config.toml
normalize_top_k = true
router_z_loss = 0.001
n_kv_head = 2
head_dim = 64
attn_scale = 0.125
init_std_up = 0.0186
optimizer = "adamw"
beta1 = 0.9
lr_head = 0.014
grad_clip = 1.0
schedule = "wsd"
decay_shape = "pow"
batch_tokens = 262144
seq_len = 512
doc_mask = true
Below are experts of layer 8 (counted from 0) of a mixture-of-experts language model. Rows are named router (the router's row for the expert), down (a neuron's output weights, with its number) and show model dimensions 128-255. Each number is 500 + 25 x the weight over its row's rms, rounded and kept within 0 to 999. Numbers have three digits each.
After each expert's rows: a language model's description of what the expert responds to. This comes from a sample of Wikipedia text that the model never trained on.

# expert 31
router:529505546466510489491519514487507492490457473501490458442494509528519522527502498551487490442532498560488548493535517546486522476479502543505510523521494548499468548513514530532470489532483496518467499478482526492447542476506576481475498522523515529480546521459509536471495492453540451488522551517487491508529472553511485487531491495495510578498478484506505506531521531551499511537504
down1:502482471507498516489481466435532531502529493456503533535508492508532502495467516466548513479473482534507456524501504482496500495494481497521517535490504496488510494542485481467574493478477483398530491549491521490531479525455491469524494537503520467500492468474472488529545541513499485496482534486514523471508515463542506567524534478500464524530475490489466494512465479440523459516489
down2:506516447495518522506492498487531456469541527531489461473474549486522500499510503492542469524513484519480516529529535529479522511524507482501510489487478497512509485547460509511489467509510495506498490542521524500507512552494496455527508487500485526443461545511490542495457467473492441524512505505493483493495517467470496519488465512532514477454498566524557488476469522458476515507486
down3:460531511518506505530508489528459497516511489496471554491463513487502464504497516475538483530565505505517492488488531499486561502534469497495531498512518556492463487478504545475478526518542474520474503488483499468543531518482497522496544500488485520516468497516480532437511502498471509525546476535485499518482523480501489489517535455502503529544526491507494504494501506495558535527516
down4:520482505462483534491511494473495518557451521529477517487492517504484522472580485452489456526498500504505446504503534477500493497455503511500497498494521486487511502507521482522488529483461509529514518456484478499476486481518515462465514483505483503516490510503537516530494470496500499499491489475489537550478504501475502516512486511516484495468531486528468502509487490528535494493486
down5:490511544465449510545505540475504500439521514491502496480483517465475515524470504456534455481548510504456508501479512497512506516474504495496494483536425519500524495535458487524526498466472501518495478515511497504488509522476498508490557517506492514514521496501492472507505492454476468518493474455490482505519516519478497513494494509441508439485488486550532528486516484512526543461466
down6:500493456500513504493504492522470504517541545497503531489474489510499518549474507504444524468492469495484494465501470494516513534505515493482491509533509493465510498494528487489484495462507511468467521524487508478504509483493499466464538510481514535515508506455579497480501478550528495493521461520520507500527477513521503504491502513527464513497523500509525462475494462507563482517514
down7:464531488453491532469517508479471527493509517553503481502497527496492550474503505524512512452524534498487502521489532479498478474491508567530515505522495515541483536503493508485524513491468502488527506478511501488496472488475491556497483495505490531509461534460503512480502520489516458495528450490478523527506475507493489467452495500460496461493501537530490523513445551481482473506486
Description: Separators and digits inside statistics tables and lists, such as goal tallies, election vote counts like 2,078, and year digits.

# expert 63
router:553520519489484524489517496491486476494454487504504476475513554522534538520490482521503502462527526559481556492520515498468511464502525528482524514497475529463526537512546522518463484527472489509481478499481511484455496492550546474488507534517520517465515517511511508481512470425481466487520535509459494505539458506520480535511477543513516582506478523487501469513505504533505494549506
down0:483518485503493477549502474448471476478493489544488490538511515495509495466523566486525502491481494507500531517504535483469490493499523509526547537496516529487488516513482487526533488463506516462472513465506544500464515485538496451497485516482483541508523482516486488478480509497468489498469475508474520511482492492500503509533529484527505487454489490511533497484507490524482500507530
down1:513539453467501480491493490527537533526485506491508530489518512463531506517504517527510552473508478481490510529534487530497511469508517477503470490497469532487489512506518484512521556538504441440503478510455525524431518471502501507508512495489481523554514520518487520496510523503494491481519477530491495525477490512508482491511516462499533460545505474484481523553494537507503464520469
down2:503519499498494532456520507538483526502560528494466512486535503457473503454551519502522520503504492498471526519546503525517527505545502454502501471503505485523467513531474505492571444497563504519499467485481564498514535503482467498502490512508521531531469530506480510506507484488499505495508494497544527492548516528500484502515513529506479501494532494482493511493514522494507495475511
down3:512475454467528503437479526468445547503442506507483465546463476513513510513522529468494485518522490505496499500564462488481563508504537541517488444546490516496542470496532533467507493540497489475509464488533494514492471534487472470531555488511488496457531509496507544477462569509542515511504501473527479513489483499503537493509448490508542476522486473547501489490478492477505491455505
down4:518471518532520522486494513509497541471517522480524540505500509479524491512537501509480485519519537504528461470529483481533502490477515468522476501454498544471489513513508517562529483504507459517515518475459490505496545522539459498524506509467481467484468509531502542503449474516491517527510473536507483486527489471535484532494498521502520503496523537495511529547473514428509459450505
down5:496497492510507508514485513547511500522478491490476506521529493486501454534478521491508479542488463509456472469526503497469452502537503432519499482490502483472489478490467490509474519554461519486500519484510479502508523465533486542519511470495483494510496496467488513546523520481480497488516540501497520512497508487490492490469517494439498476487487518491493510502500528483495476507526
down6:539484522510524508437567466499467483483512492497507493530476492497518500484474473505464490508508496507490526525513529501544504488493522477491480482498517548499528515500506531518505522488529497490470490513481503559510507512523490502552478503548493479479489559483431538546514499473501488510536482530498492534487512496498526473499474517515521528512506479489514528535508500473494501521439
Description: Leading digits of years and large numbers, and table pipes between numbers, such as 2010 Vancouver, 1341, 282,001 and Density.

# expert 50
router:518543526462475519486540518479494483519463465491499497465444549525521539509484467525494483463532479507485550461528495517472509485483498545464543536514496537494515502540525503543493485516463476501477504499475526453460485481535533475494493533540535524482524523475499520474518475422510452466536542471472450521533476519502482516523488547506504552511435491536469457524544506536527513521478
down0:533497487507481529482491511536465502459464517495501516534481517485509500502477496507476480509515504474475487485505511499529502485509502501495462526536474490484515471497466554539500500559513547520496552462493449520467516501481497503499483507503485544464494484459482516499461559475484484458470521509494540486481502536505521517509488545481512510525490521503524463545513517511481442535458
down1:529510469493496509499528540492507579508500516491514488513481566478511476523520488492518506526500487487484493455512497504514479553491526511470550470544525481480491465493498477510514538487488492533493513484480484505495523480547477468510491511528477500465490506512431534509486515503528479475509493538450504500457492478450516483484529495495509534457476501481523502505523501494483472505530
down2:500523492493497505478506552485471501538500503519496500514537496525506490502513530492451551504500475520488494515448513517474474500520442528472540489515470514543489483500508469509517516520516505472497502519474481485473501482473473515514491482526486506507453457524472527462516465500446496488476481496481508514505464487443452481495530517494548474519476458507491517472520488539500466453533
down3:478476552456476487451521536440487476473491501501455527519492474478453527479500524488519534537488495510494538515452483483545475505516484495493498517485460456496472505490537577510535500505480515516496467481544492543500507525519470524492506484443450448486461476452529518474434465482524478496499522496459529528502504535511499500485530478474547481464463487489497525503526492516497498507501
down4:464468478499504511441497517524435540532511488495490544511529549507493507478480493496492498512482500488484500492499486490520470523486502479502437472527514519445537525480502470498520475530523495517478538552485523525539503507495512541476517491517500531457502508475536465538537552524539507505477493519503467459554543529589490509483522470504471482533482489478522486510487530505486488486511
down5:536473515489530453480461478545475547508513506505476508483498503494504497487482544457535481480517459481469507467475517462467492496513516480506547471510507488523551556467508481517484488516521506531489455499518501509488506483528516519498503470485490505499460519526493535474510521464559516529479511543509447498506495505508492477464510507520498473537495497505525505477487477434523488486531
down6:511512518548480521491483467529455504477541528497516487498518519501467497490489536522501526500474536511472550455475454500469473502481465509479527510505444484491447469489470499441497472525462457493493480506512523496532505545449497485495507508542473478498556477518512524499490491526480509508501481491539510468523466494526512479486533527502495492479497473463524489512496514497494550517504
Description: Per, at, after and similar words after quantities, prices or percentages, such as frames per second, cents per pound, percent table cells.

# expert 9
router:523522504494501505482531502478496484510468481475479491488501535505534539514524473541482485451534530544517549449513530529494532499475514530486532532528488532464498517486509509544463482546474475484444521491465511475471499472524528490488473520553496513475522530457492517463505482447503441471544527492464482521530442536507480519519476503491512567541467500508486485516531529525503522544496
down1:456519495525488472512499549536553445505503489528489423505507515471508471452532510541499521516500493504533535513503546500490472515490503482502505492513543513543533496503508477477540484473506563553492473474524489502473502559487477452467508473488498553553495465514479482511510512535521509525496485480514492519516486491477548502508478468534459491461491482511509477505508476510456494537525
down2:545484497482499453495506499532518511468542467493486525505535521498498471555528499505449508471487485508473524453486517498472515484517507492482483519502538502504497458501528482507488526537524569526505532475513507435456488522498508521501490494542547546545484525474519496466511466475473479478537530492531487499512487500470479506436454499480480512455485522508468490503505527465545488484536
down3:474506476515496465540493481508490478486498514494543481458479574457482502511527540508490498491544494489515447547488506520470556512516511525458500458505484533517522505504488512509527511525501432503509471526513464515504522543545469513498525481529459515496525492559526534525522519525467472491509459519498489484478493506502495453460539493465489501501510536500465481497491527540536536489477
down4:487553511518510492508500475479499525502471478496515506503479512489503478510505483548464545470487487480514447498463466497481460499542484511501502535546493466485478512457529481471505509482527496519508477524530509483521498514505467485503491462528545518487461509509458501478519478474533499494502525509437509464489509545465536529445493517498523513489470504478482526529461479452528497489478
down5:499457496497527502511551473528472506464520506463506463516494478486530499512497485474453536503498455513483496487505517497485453482486539483511545519499496501452501517471505512495510458525515495493485510466431516466473474457467519438533508483491497502489540496485446481496506511496504516443523483498491524471512487512481487515523488519500475457468479470505497442516509487453502486504499
down6:491499530512499506487482497483512479515564499491486508557480520514481508545477502492480523540502473528570497526538523458510509455507536481507464477487468501449470541527508536463492421514492506511505531524468520513491534497509530539496488464440502535438499506534474458512488526472494518488504489521519507506512483483524508491524541507516482490505490483454517503540521505511481496499488
down7:517521453468439535550504492508495518476489488483478532485514555506512565502468445498487452501502484459502484497489507504489480534546519513528552504470457451466479505460531501543526501539499470494452535507508534482526484524521499509536497514533474505533484555510477488490491478478507476469530517540501488497485500520513490537497466516498557529503531532485474497453503504507482521491462
Description: Single digits and small numbers in stats tables, career lists and scorelines, such as appearances: 5, Ajax / 0, and 5–9.

# expert 20
router:533522518489481486487541497468516484503472497510487476468473555514523534536502486544508476430522510546494543466519521524447520475476521511458509545516483515475521509501532496506466494533483497515475509473476508502476476505534558487470501520551504514479524485468520548487533486465488444465533508502452475542536461516529468505511507534486514565495455508533501498519513534511514523537496
down0:522487497448491502490518492508502540512480492528497501514538510508457527509524527466497463468467514531495519474458450499495552538497515424527533504500503476495451457540519506532484521507495507509484527515533520502464510484519517507559524439500454538495493524505487533475480519469498486521468516483497480514494493506575514501471521544501490504501469454524504496529515557501514470496507
down1:493546492487484487458523463461465498509505521520494450506469480516547513490510501514477523491540458484493482472502487481496505461459535506521476467536524483530465467520501498485494506482511530516536506525498564540531525525487469467495537451505514503502474465475418503515508457526454458514511499549460520515503533501416495493528468526540473535487478479461460531497500482523502503484481
down2:534502486474506446491495530478506497519486549505493499525540482508500519517520454472477495481529480536573494495498533516488477516515506508516557496500522517509458459476501480487519544467505497505496462476471497480465499485490504501485494526514494516499499504484512523521497486507490501540461455490502504517532505517460528481493446512477495531511514536555461502528462476484480487485527
down3:494475495511501507503510517505527440510491502520451481476502531469486528502528479465492481442483495511512472525519454490502544479533501497479503488527503515521514556437529497492555455537499513499479511472531503474557498494490505486501496507506496483473510528508519497502549555512501448488503509496505490539484491482465518460461504527492518462527500495504507523549517519483485479522442
down4:544511492487483502510529514475508478487459472519514485480532511437489496512539485485503448494563519488529507506546478476512501508479492522532495486503465489488493493476491494484538561457545484530498482503516501528476483538478500467482485497526543478478525495504496572503511523496516505507519468517493450504563503528449477551497534522467520498514474520532480463548482463482519481473521
down5:469494518544486468495481440477453455485459409453540507508505501507498473526534482487457501527506467469475479523497488523452522505514507491522479545476502484506521492501530530526520471502533494470485488514483535521469495487508482475470476546486529498513487529515493450547478491491503521473481504541455485524498543473523485507504505545480486478462450494485535500526518489515463499480496
down6:495495485494459537490519512487502508528559493469529499509511433481534477465511525497526491517487500472528501498546534494502532484490486499484474513510476386521492467502520465518485477543494466499472504502508447536492468478510482511496485452492490483487515482514514455517502513554511503519489531495523513473519473506495543494476513495504489501459507555538491490489502494514494507536508
Description: Standalone numbers and number words in measurements, times, statistics and counts, such as 95th, 7,900 rpm, ten months, 40,000.

# expert 11
router:515512556467483477487533505463512472480470480471499492495467524525528541522510482544495474479527505528507539458528515546488514478508501507467520521519479533491505530502558513546474478534473490470480485516470523503486484495522526470454510515544523512469518498485549515474500486457498452482529521505433453516537453523510482508528510529502500557499435499517492490543509537529502530532494
down0:497528489491527502503466493519465494510517479523518481531509482490486537463492490496527481486516453444527486519498485493538539437472504473488507493491459485505548504548493477487427523519520507497548497478521500478538492490527513501514495511554510509478487519529491475491517520495490498453531515510546538495503523474528499497497461501510565522478521485485509505485492465510536508489477
down1:499477485526467478465498484556467489480495541458492516503464511535507462525469493526540466510513520505518493479508554497533520527490522512500545510503504486483498501457512466483491537506529527474515470491537495488482480452481516478485452499531496525539497465495553470510479512520502519502485466503511555520501529472522501482517504485515520508503469517488506495520502511505512544474499
down2:485492546494504491512458467490558503470492508501498483469531493485497506533490500507522470532494547473488481489510525500475446504503529492516504490483522517428512511438475487541478462485485503540508528522512493528511477485492460507507504533502522521496531540504513502536501474507481498503530503458505544507525496490527484524507493542491525525531517462499515482552491500485485513525494
down3:497513510472461503468532511508481472502515511550490471476455502505511527523489524495466497495468515497560547481542535521455530496483505492497483497512452501530519464499534491458516482467474484500496517526482461551465534490530462489492488489470540509522492464493482475497497507497516512486536493484480503508459483467512504528478486529514520503470526480506494464494488496478538489531486
down4:482485504512517483519528474514478473519470494499505559473495501510503464494554495559564502529554522482499494488495514509508538491497479463470505503560498530484503550491548511523493473478467490491491474473518497521474491513499516507480505520520493499530491526577465501516554480500496505458513517439495511513510509473497495498492516506495507471519543485529501538482513503530503537467496
down5:519447526474525535501483513562482527444509523512499498529471468463497551524484518532534520513536512472477501468491528462484476526509455478526527484532484446477470479460513523529470509519504539491502492487517500543475476509498518479506490518484523471526495493507491457505518478530516515536474505487510525475503506522554519487511493512451513512499503548500521508511493517505490475503494
down6:497498501524534540498482515501482552444491518452469495550528520497488478480504496472529477526486529497485480501510528475512496516488535500521472517529590531491516509467467523544488512500471505489523502505516515504499466511527507504489491489458480507506489441448519520517480560545479504503502518491472472518477471488514489489478517488553484531526500486517526516520476485513485461511506
Description: Articles and quantity words opening a noun phrase, especially before counts of years or millions: over two, for a, several, one million.

# expert 16
router:531512525476497493474518528481504493484481470500501483451471528497554541529520511537508478449503509550490539450507523529452507499489490506501515534534483521496505516509543519510479481541468491494491481460481511469473500471542555459478486519546506517465506491488523543458517470456506467480509524485462481541523457517534462533511470516485490542539463507527495489529511527511520513555496
down0:516499527480476483439459497454489500514525516433528501503537512485533504518475463493485465482513490473505505556493475570514463471545514485500501486477449510493519538492459481528489472485483486488488533459482525502499503518513504513474523507527503509494475507512515488464496538526499492515498503490503479458549526522529531483513493495494526500517513521498494521494483526497500518489467
down1:550503524487490489501482501481496493469486511508475501493495536485530513548488495491549517522517530465487515477489481469476475543498475557503447506491502514462502544453549512480494488534478526530503504445481454511480490473486465535464513531539503502536498462546545506444464521507543515508483484468469476532526486508503474492488435545482523524506487507505480484525513519506479506505507
down2:469481532510496510535512535445504531466497487488492500466483535489475522490495490546486489509556498474492477493440454453510478461520499469458497467469461536518510496508491515516471461502485512535500517499486479466524482469533473545472508473534490524541484526493508523505458495464473489502480475503509495522488479488526530492527456487546531532533482515478480548487528530500541512508509
down3:505504516494505522555510527482472531500473472522491496501502516439544538484511486528564470503479510486487474486491529517505509540495499524517505500522525553513519515530524481484567496503495500514504488545527491502465478487496481490541459506511478472477508489517501505571496450510491525478478509550524544497474457496467471511501503506512473487477493489461530499508507486487475488469495
down4:489483545517477450468502493491488533484527529531495488519514515494498493501458521514521493481439501470513473542480542487481519473445482518501534454503535446497460557486509514477469511473490499509530483484513523517498499467503490532519487554498539514490483483527503484522476484517525454527507496451517505509512495467504492516498496456497481504505493522496514521461474513489525455496507
down5:484510490495488469519505533554486484509473530534467522446430486505489496456487520495470533499552473477491491490511509511461512461506540512499543488526460479473515485489469517508459483495520498494535463510516540477471491501483501493526478484507535527466537504486525509520517528521499539505473460514519526482505519466514489474476520501444472472539527458511503511486525474487518467518490
down6:485539504527535487494504459536476499470486524528527462524498496516482473496504530465530506511483521497509507501465483521504488488505498470541519493476515483499492505506488491536534505517513501487517493542500551525516522478492484501496510492500531486486521481468504501530512477495481509473519474517492443515481520490467530517539515507506498518499467467504548510480518512498543487513509
Description: Two- or three-digit numbers in statistics tables and percentages, such as vote shares, climate figures and sports stats, such as 50.8, 73, 45.

# expert 42
router:544519549507497508476535508474487510478468483475523481476482552504526538509507469525481478436516534507471517464525562518456508468475509523439513506506499531478517518529545511504490480510470477492478458486472504480491504502553550471489493507540482509463553493474518534504530500462521471481514525487501465532535471538509484502532475509496497562516458524512481498515499500509524533514495
down0:496492517500527489539516457524483474491548514508516533548512550516462520512529460475498531508498489515486508471501499472548514532514457480526527468493494477525460514501518477505513513530520517508518523523427476514499525487505528539496508492489529482502524433524512497517471525469482507453527502488525523449473498493526503460415472495473493487495497484529490499539487466528508517520510
down1:461514481510513483544489497463509474527497526447493468478513482520484479529500480490539536513515521500506502534517495494502542504529502519511495522497505504539516479510469525498518516509500505502481504467528478481490538459531466453472478502446453481515518450464502489509490503499521454477542503484540514535496493463479499515504484497486473513491560488469490498472527513469493497506535
down2:521477484481470531496473495509486539538513510512511517499537514492480529545456500517499517535537450506519513460539484508507547466506520472480492510484494468471503546500508488459504504480518528487487497566481512534484495493496546534534539485517513505499476517517504496530476498478471511527498497472519464491481482447532491495492498500509507487516515468484420544472511488501492537568511
down3:512456512515478497500517489502439488472486485524521530495517547494497443510485519485521509502519499532490545510518501514482529484477548552533506492545497500501458523450530529461535498538484526500489496526495513457509545486526466519512494496507480523503463475493511469516468513491469477521505481469506507514479506477472502510540549489518495529511535503520515507531541469480507530504495
down4:509544474515518494486459497537493505540516447493536498488505502503487526465478493495481522485514487501501481493464521557486457460528439493472478485506488497492482522513485480520506525487530533493510503486483531514464500551473520491462533528504491506508534489518509499500507524471527528512511501548468516477503474449495496490466455539533554483522530511500488449535498476506473505456525
down5:508481527514523478486508473488497477495497530493506503485474532508518520507484502513502517489498503412529436509493560470498474490508485542467504498501475501482522512489524470506498544494518515479493470496494490554467518486502498504521498446526483509499541458489478504486556487467513480464495510512516475508500477474460473489469481478487512453521454515462519512471522468533507451527511
down6:510447521483507462488487471490480540497489488505538529481493521513483475561494498491453501466529506534496452513527520480509493474490463526495490524536488487518500515494535457507517508444494501560491486506473498488468536473510537480496507459499515518502481502498500489525495555484522485519491486489460489505531488453492501525505490479490508432457505517504515527552467496500502494547530
Description: Pieces of German words and names, with umlauts, ß and endings such as -haus, -furt, -ung, plus von and der.

# expert 52
router:544510510501458498482532507490478483491498486508493511454459528516523530523516483541480485448504505487477488468520546509470512490468512513476512523514482514451499520498505488519446488552470477488465492476483516450477469493544532482493482526566517513467537520474523530468514467487500479474547544486458477489532465525538479527537487517501531587526482508514494503517522523517498515528467
down0:523525476539499441521546496519508535508507540523492508442446510450517489484534453505477498496523514529457521514509495483503475521469521486514451520539528528462523489496493501477464481501501514469510486529530509455525531519493470490526509451499509531490512558518479505504512476497514533486460529530513507454507507495515485486486488470522507541492502489509511490510493479496522512518495
down1:513519535466470493516508475499518518514508483502485501472507482508497507479527503524495556501474492471533486473507507484547440522529479504489509494496441546597527534536507493507491548457510507514503446507515511482510501476538501476468523518497515507478517507508519515463490490514490504484526507476535472521474499476519551510517506525480519533500541532453544474522519518493503479464488
down2:539504475460484498510551535488521513464482523523494515477478514484505487514460480492495489480537543482493509498512499570479522518500482521528497470534466499505485553515475504488477480511514530512501510502503506474481515504491519495491537508517530460460521465492501466506517512536519500532477486521506559463496494497475503503519506467537544510506470472458503487490546484543490492503496
down3:496502503505485499490474522484471520453551503496513468497484486514481471501519508476468485439486486500488566520499525493539516524493478444470523468497511480477494484528490495492511470490527521509471514518485502522468489470482462560522486533516463472476503530494469533543481494503450523481527521519478498520530448501447504501546456511524544540508512506467520487504523498454478529496515
down4:504480481554506460526502479520491504485478479498475490493521464476490502466471495514500507491546488480533497529491535498498463514429462472489530511488508511465510495523497497522484520500525463499497505499515510477487507508504512528488512525524526548445520500487482504521475491509538520476424530495475467503521488488468534448537498462474525509545514507523511521510483482491466525574500
down5:474502539476517502490522485454467502537511483507492533488520454490527492498501519492506481477471462495500480532514510494502477507520535449505470520555480504510531478549546469508505490514535483462508482510479514486496477513512505530499518499497515510497500486547482511484492519511519491499459503521498442512512484483509470505483537469441504472435502473503513491495497562474476442552515
down6:507517484518494528499478500489469537510505478505451485483493481510520465475519482529494448561500498544496520531532507501473512521526526506523514521493479520459502531485508495489475476492503454548487511504511457517464479483518478502476505544493509466484493462514506499549502444517454505511504488533517486516491551548509499513504519501462472482551483510539521492508500512509531525477511
Description: Final pieces of non-English names, often South Asian, Slavic, Indonesian or Persian, such as -alli, -abad, -ković, Singh, Sev-illa.

# expert 13
router:501491531491472477494515491481494492526486479463519463458473545522532545512504473483491491462508524532465530497532516512483536481502489567484531526526517520491501527491546510553499465528454485480459484475471508426483469488525562465479485499527495526481507510475549505473497467444536460504518553490492491542510447510519504516527496503474530509502458500527459511522501490537504515519487
down0:505512493466511494471446521485510422479514522491538495441522502474519504515459515498499513515543457537533451523457491528497475511561505466499460488477510522465540526474498487506524480483543489468516514490519498445463514532506538539512497530521492536514501495472513513480525533530477487486498531546474478495484490475524459450481460536499513506505501488523494464543498537474468508511557
down1:493484492469538504494544465520512541552478495496523530526487525525513510486475502490575499493480501517533466562516519511530470478524517467497477498504495453512471473535472517497470482505501487492474516544496490492500497480442494476526498536463520447529494499517464492516497502528441472523515506505499479523482488488494517457504480485533506501491485485472467489509502499504551481542489
down2:488477542488504481487483467517463547485552519506552498466455484496563527468533504479485542510511506488524482488544482502501549545504527457470469470519509510420482520467550523494547463478489519501479507502495486479459495496497505484463495505510513495488482502492508531495516500503494505507504516496505544476485490535511493545501492509497520481487498484516476482489511477506515539485502
down3:491464527527473469496530477534516488443511489511515517512522488548478504480492486529500474522493460428535503486528473548523509514540531514526531513542529542491483492505498489498462459506549460505537496478474485496523539472484488475480507507530505497520565478489452458528486516569457484502483477491466504469502467524488504483474495484493465536487546494522509511530472445474481491492472
down4:506496535477456527453514534471482469481492502554554518527486485456455505517443512477473533471542462491502488507468504544479468483493488508495494487490488514483521516525505543497464464500516501511504473536465529481488524506474493527498506506522537508523526473470498494493495485508497495490506543560523482504522477478504511476484471457563467543519505519518482521509503511522544538508484
down5:490485484489553514481500478507519484512526546479478465531499522536466503490524470520525516474481536461488487516504494446541498535512523470463491463478454462468524464466517539474531506507486469509519525489497517498496520525479491473542461477472465507476519458510497489462495497518492464467464485447477524549489519488493514469536508476459525492502497511513473504485473468503504468471498
down6:488528528535500513469527453498523519517506514489512487497492492502463503489491514484551467512525529458508510471503475520505481491535536465526488481489473499562500512487525501519515490472446512459486484475504465517509532529472510530426472529514497510518487491544479521524513462520500498507508438563523505498499488513502503519532509520511487480516453488469525488486462462523517509512510
Description: Section openers, table separators, website lines, math markup, Greek, Cyrillic or Arabic text, and mid-word pieces such as ence in encephalitis.

# expert 1
router:566512528478497496502515524489498486504470496494488489435449525529525514520465480539485491439511511527484554497538497517453536467483497520473516517544475520474513512519532530522515463520493505490446491488478500442497490499535550468479511487525496522481516500474532525453506482442508485474545536505479465531515490529538487516524500521490536549503472535530472471547491496520529508552507
down1:495516483518515465528517525497519506502488503503496525478446506490505499505559478518506518485490475500550488530505542474478487474499522549498516492477532478517505505501462507532500437495505549501532488430520486462467505511525466489474467550519498499513497523519476531492515441535486489495511479520522504498554487530529493491506526475509501531456521479491531488461489532470503488504503
down2:512483520487478490532488523497514497545474527474510511535495485494493522490567494494479514503501483496515520470465492516515535491477513471494487490489508546506485467475527505474506496499522519489465510491495489485497528547490497515481531464485482460483450525520498507489514467519515512530500510525489462520514485515497455460532495527492496474515490524510475533507455503510473501507479
down3:513487514505485499521487493521502500474484508524526478491464513484503444479496531513492520478509505519495487539520468477495528519502472548482502506528528537483484513514523483510515486564472484542491561466485485490548521471555482499497489498509478508533529518513445514497459507495467468539485527526542494545494481549478492501506491482469522509495500478447494485483522488511492508497508
down4:502464522489474488469499488529528481525498487492459477506475492523524488498510499482515498513490489508504507558506497507527521488510473494482510524518488495496493486490481509526503504511537466511445494513475492501555531505462482492506507442487442486536513509475497475488532468488486528488500469476527479514516496499489470521511506521540502516492490536523519499504530491503497525492510
down5:508510506493510543481461495517501485478501497472461489548541463490506493503454463486514459550488518518508474512506503519470476528494493522487518490512475513462501516514519469484494557492496483478493451537481543480506481500510484520481485512495486534497483486532516454490492529498500521467460445494543512485482486495432519501502492530502533523481516527507477455478482473508472501487460
down6:525472519493540426472513507523465535519495478538469525502516495467442462526421527482518498500510534480489486553528487514533466496511490503463499432520508479473501474530508529506496472533491499511517549517502492500517454476529481469465519475496545530491528475503479475536520486497515528507463453483546494542462514487473478468496431508488509515481486509534520465491455476522491471500479
down7:502515483502495530504480496484525486488530485471490503502470481531499477480501467523485496518499494499478513498539483518501520526494511548480495552500509523438481530499424479536522531509463440528484486542476542470500508518499489502472489493485503471541481563481461517505511535487504546503531478505484518461530427492477450487500540532510504485480487496515517506490537485528510506496517
Description: Words and symbols right before a number, such as at, about, over, $, a dash or table separator, in measurements, times and prices.

# expert 14
router:525495516480473468493527533485490494492490490461520486461486548523514521539505506511503481452526494519480533468523518505481509472478506522474529524526470510494502501527530514495497468547441485489467492469442515463491493511531537493478459538563504534470530524484528541469511471468502494461540555506486477532539472517516473533515489513511531536503491507540479485551508526507496513538496
down0:490501524510560498521510506505514489493536477488507523495508509513517504480467533530537461513430486489426439493526477525457539494518507498484497464470496496511513461513465500536524486492499483449479505499484467486478499493551469537509500560457501504526522454519466515490511456523512516469500528536527495470497514509507489490473528470465488496510540490493523525500482549489485484489496
down1:532428524496502520528487511519547537485523473538473470519455500485489522513527496480459505471477492465507479502490585476525494519464473510511530526458517483453538492501511531502486498461466547518490529498504497503523524527485509488565468480504506484553498484464493459509478466501560529493520511465514462499476467512465465477467520477487468511535523527511534498484510480526528513500482
down2:487486540541556534524482495494464424506515489493505504505489504537459512510489493512509493491520564508517515484499454496516481468516495502486466545533484498508478476470513503525461503484504490518478457504540477530503497492483517541489487463541525517520554496497514491491499528479464506519457497470462505515506483495495502526546489471490525468499485506493509476509524481519522511558528
down3:503512503488498479468483487480561520513491454520472519482486497547492506520514532474478529480530497513504525560532532482503553515524449514498504441471542510524467519497471507544533480475502537540509499501531491504479524467501490508533483512500504552505494489506492527488478480542504522523521539490461501529517474532529483453519465514501507530518495486503498474497497484482539486468499
down4:524438481508501522501488472491441493464533493479544491523500487522472509441507501481488526507460477510510535471509508510539491514498482480476481503529517498475551510511472524455533476500508536488485445500505498484518527507504533552506536520503488526531512508488484473506508520494540491492492512463489473526528486532529508507546475524482527520521472512492469519464512490497489525522513
down5:448544510480515501545530491495523494538499473491462514503500513521516483564509496503474504467544506506520535508487483516530468491498503503530493492547497505475490516465534479538480522501521498471474542529503479482509536479478508480519504454504503500486505505546504486521507517511498509448514459482514492491466494469527521531496507483516527476472500511506473550514541441531491516531477
down6:508486545516506506497499501449438470524555497530498509476520483485470480524493539499461474460506477518508436497485535517494468469554522541490494509474554503528493496483513505515498474508513483483520485517516567530485475507534490499486489532494465481454547499509514507474464494533530512492469485555461547506460527486514458502448525526501473511464516519517500528510515508537497500497511
Description: Given names and titles of popes, kings and institutions, plus Islamic and Arabic name pieces, such as Francis, Frederick, XIII, Qur(an).

# expert 39
router:542524533464466472463517512499494488491484496488503498490471543530515512517489480507520472426529500529472523473536522526453501469506502547458543530519485509488509517522562500514488488515468492474484475498486545447501524488557540473476513516509507522470515506496519514485521473436512491485513536493457483534520461498512488502539469536482507540506462505551485485525485514534508522535495
down1:467501479530490495490466469523512463531513570549513515487516470492487494506458512501474562460510517509523484507525534537524467515513498476504500510515473486475502557494501518475505474529478495511499483541488526522535518482510496467476495495503479475510537432496524494512507468473508496504520502497485485488511512522477525493515480519529476480467505485537460503470531478494505490525473
down2:509539550498509533500543492500513518478507523559517472482491513530483540517497547489529506480480512469479509507480510504526487503494546517569472460496486516530448492477486442528469531484460491456519513522441459511499556489520488493472482476507534497529522531470512427467514495485497482482496477481523512534518506557515517463550497477504477519505537467481504525519491466495505483493509
down3:454465499497479504530495514538516511499471505505488476528514490478491504530465512485452538492517498501543481521499488513496550493505489512441498503547466491495495474498496481451494419524529510486534514469539491498474500521514500461533451481431471523519527516493465538572521484443515497503509455515512499519489495544503514528474471503471529500485504532502514505470531461449478511560511
down4:525464520515550521470489524511461515496531507478510457548485512467523524504504514520489464505524452488551523571536520523489529506516510477518509518508470482535506462546517496449500510472525518539491476507456540508527510519476535466520501495490483507521559487450490480474559488493483500513475508507487487439501490472479482538510531512462553519514500478483517516495484477492517477473506
down5:493443522498518504482577465480477554493479540526533523536496514503496468455444519528498489495487502472510477492502510461505508519472549509491500501519483487517493491480509508507494513503500547464487526490510478474503487458526479480503517518485510481524514470518472519503534496485444487477498529560549553499463497502509484496489517472511530556498521494489535494524493490490511494492488
down6:469552494502457477485528488473522492467471469515476520531496532510448507493497533502505486508498496476480481503517468544504500507500508494493501483526516483505470522483489469476471500475488525475465526473478486532468492441492492475451497518521488463524498490520513479507503519511483469469509495558475490507519520538454481481526499439522515518456495481459534517525485516522481497552498
down7:481552489552540470520520553458481568443536510565491470507489529494485510527481501534572488477512530465533493452486495473497455512521539533496488543480493488505511495458503490498519494529504492485497488497492507501501455470496469536501495445535538510532550488503500508502495524455533512491529507530497469527476489506504515477502520513467481535488480531523489464481483508524526540537481
Description: Opening quote marks, parentheses, dashes and LaTeX underscores or braces that come just before quoted words, asides or formulas, such as "amenable" and (51.43%).